config.yaml
d_expert: 224
d_shared_expert: 0
head_dim: 32
norm_eps: 1e-05
qk_norm: false
tie_embeddings: false
init_std_qkv: 0.0552
grad_clip: 2.0
Below are experts of layer 11 (counted from 0) of a mixture-of-experts language model. Rows are named router (the router's row for the expert) and show model dimensions 128-191. Each number is 500 + 40 x the weight over its row's rms, rounded and kept within 0 to 999. Numbers have three digits each.
Before each expert's rows: "raises" lists some tokens whose logits its average output raises strongly, later layers aside. This comes from a sample of Wikipedia text that the model never trained on.

# expert 1
raises: ",", " and", " (", ".", " in", " to"
router:574454511502470433476473488502533541520466476572469496461493522494455460477465527482448435534521474430464503530498468517456509506585554462412504551440519454560488514443511466481443471519540507

# expert 6
raises: " |", "2", " (", " ", "1", ","
router:507510565504492513469502497517515457490427425493493529484496529492463538531492476496497495492482516505519451528468478568502481537482458541533538460479485480528577578404452465482493487521488495

# expert 2
raises: ".", ",", " ", " and", " (", " in"
router:546533508432487427558522523516450553472515463455484508538424535526456532557539456491460495522480474477448433531529476488410505502561471584498497459540424494487520517414529447494461474531479516

# expert 12
raises: "9", "1", "2", "8", "3", "7"
router:515461523514451496552429545464503535442414471500489497463477503478487503525501518594531442521522430459463520494490485498587502591430522546457498517489491510502508519516473478556520495563445483

# expert 5
raises: ",", " and", " (", " in", " |", "\n"
router:564461524503496539491476536524451490551471440465542567520497490475501488577442427530432469479460515457453506521478428584488558513532472541421504463560471493485472504485507465536505517535438601

# expert 15
raises: "ola", "osa", "irt", "olo", "oc"
router:491463501512490524498564496496553456518535517474427454524496503520541466430552530501467559526518504662526503461538509498521533481484486450573487514507521533487475449482525569546482494492498468

# expert 14
raises: "1", "2", ".", "3", "4", "5"
router:446557519518494510456540451514569438519525530497509510499580501535487483451520517503506571478427474411508483448483507472518529488426526507511510497557492447501541500647495549447525534436548493

# expert 9
raises: "-", " and", ",", " "
router:510541469454475533541455543517550513515518586460512508537538479450472564590528510528532487422514473495553506574464539539437515489549486459493479487511523505527493493464490449504522419525409553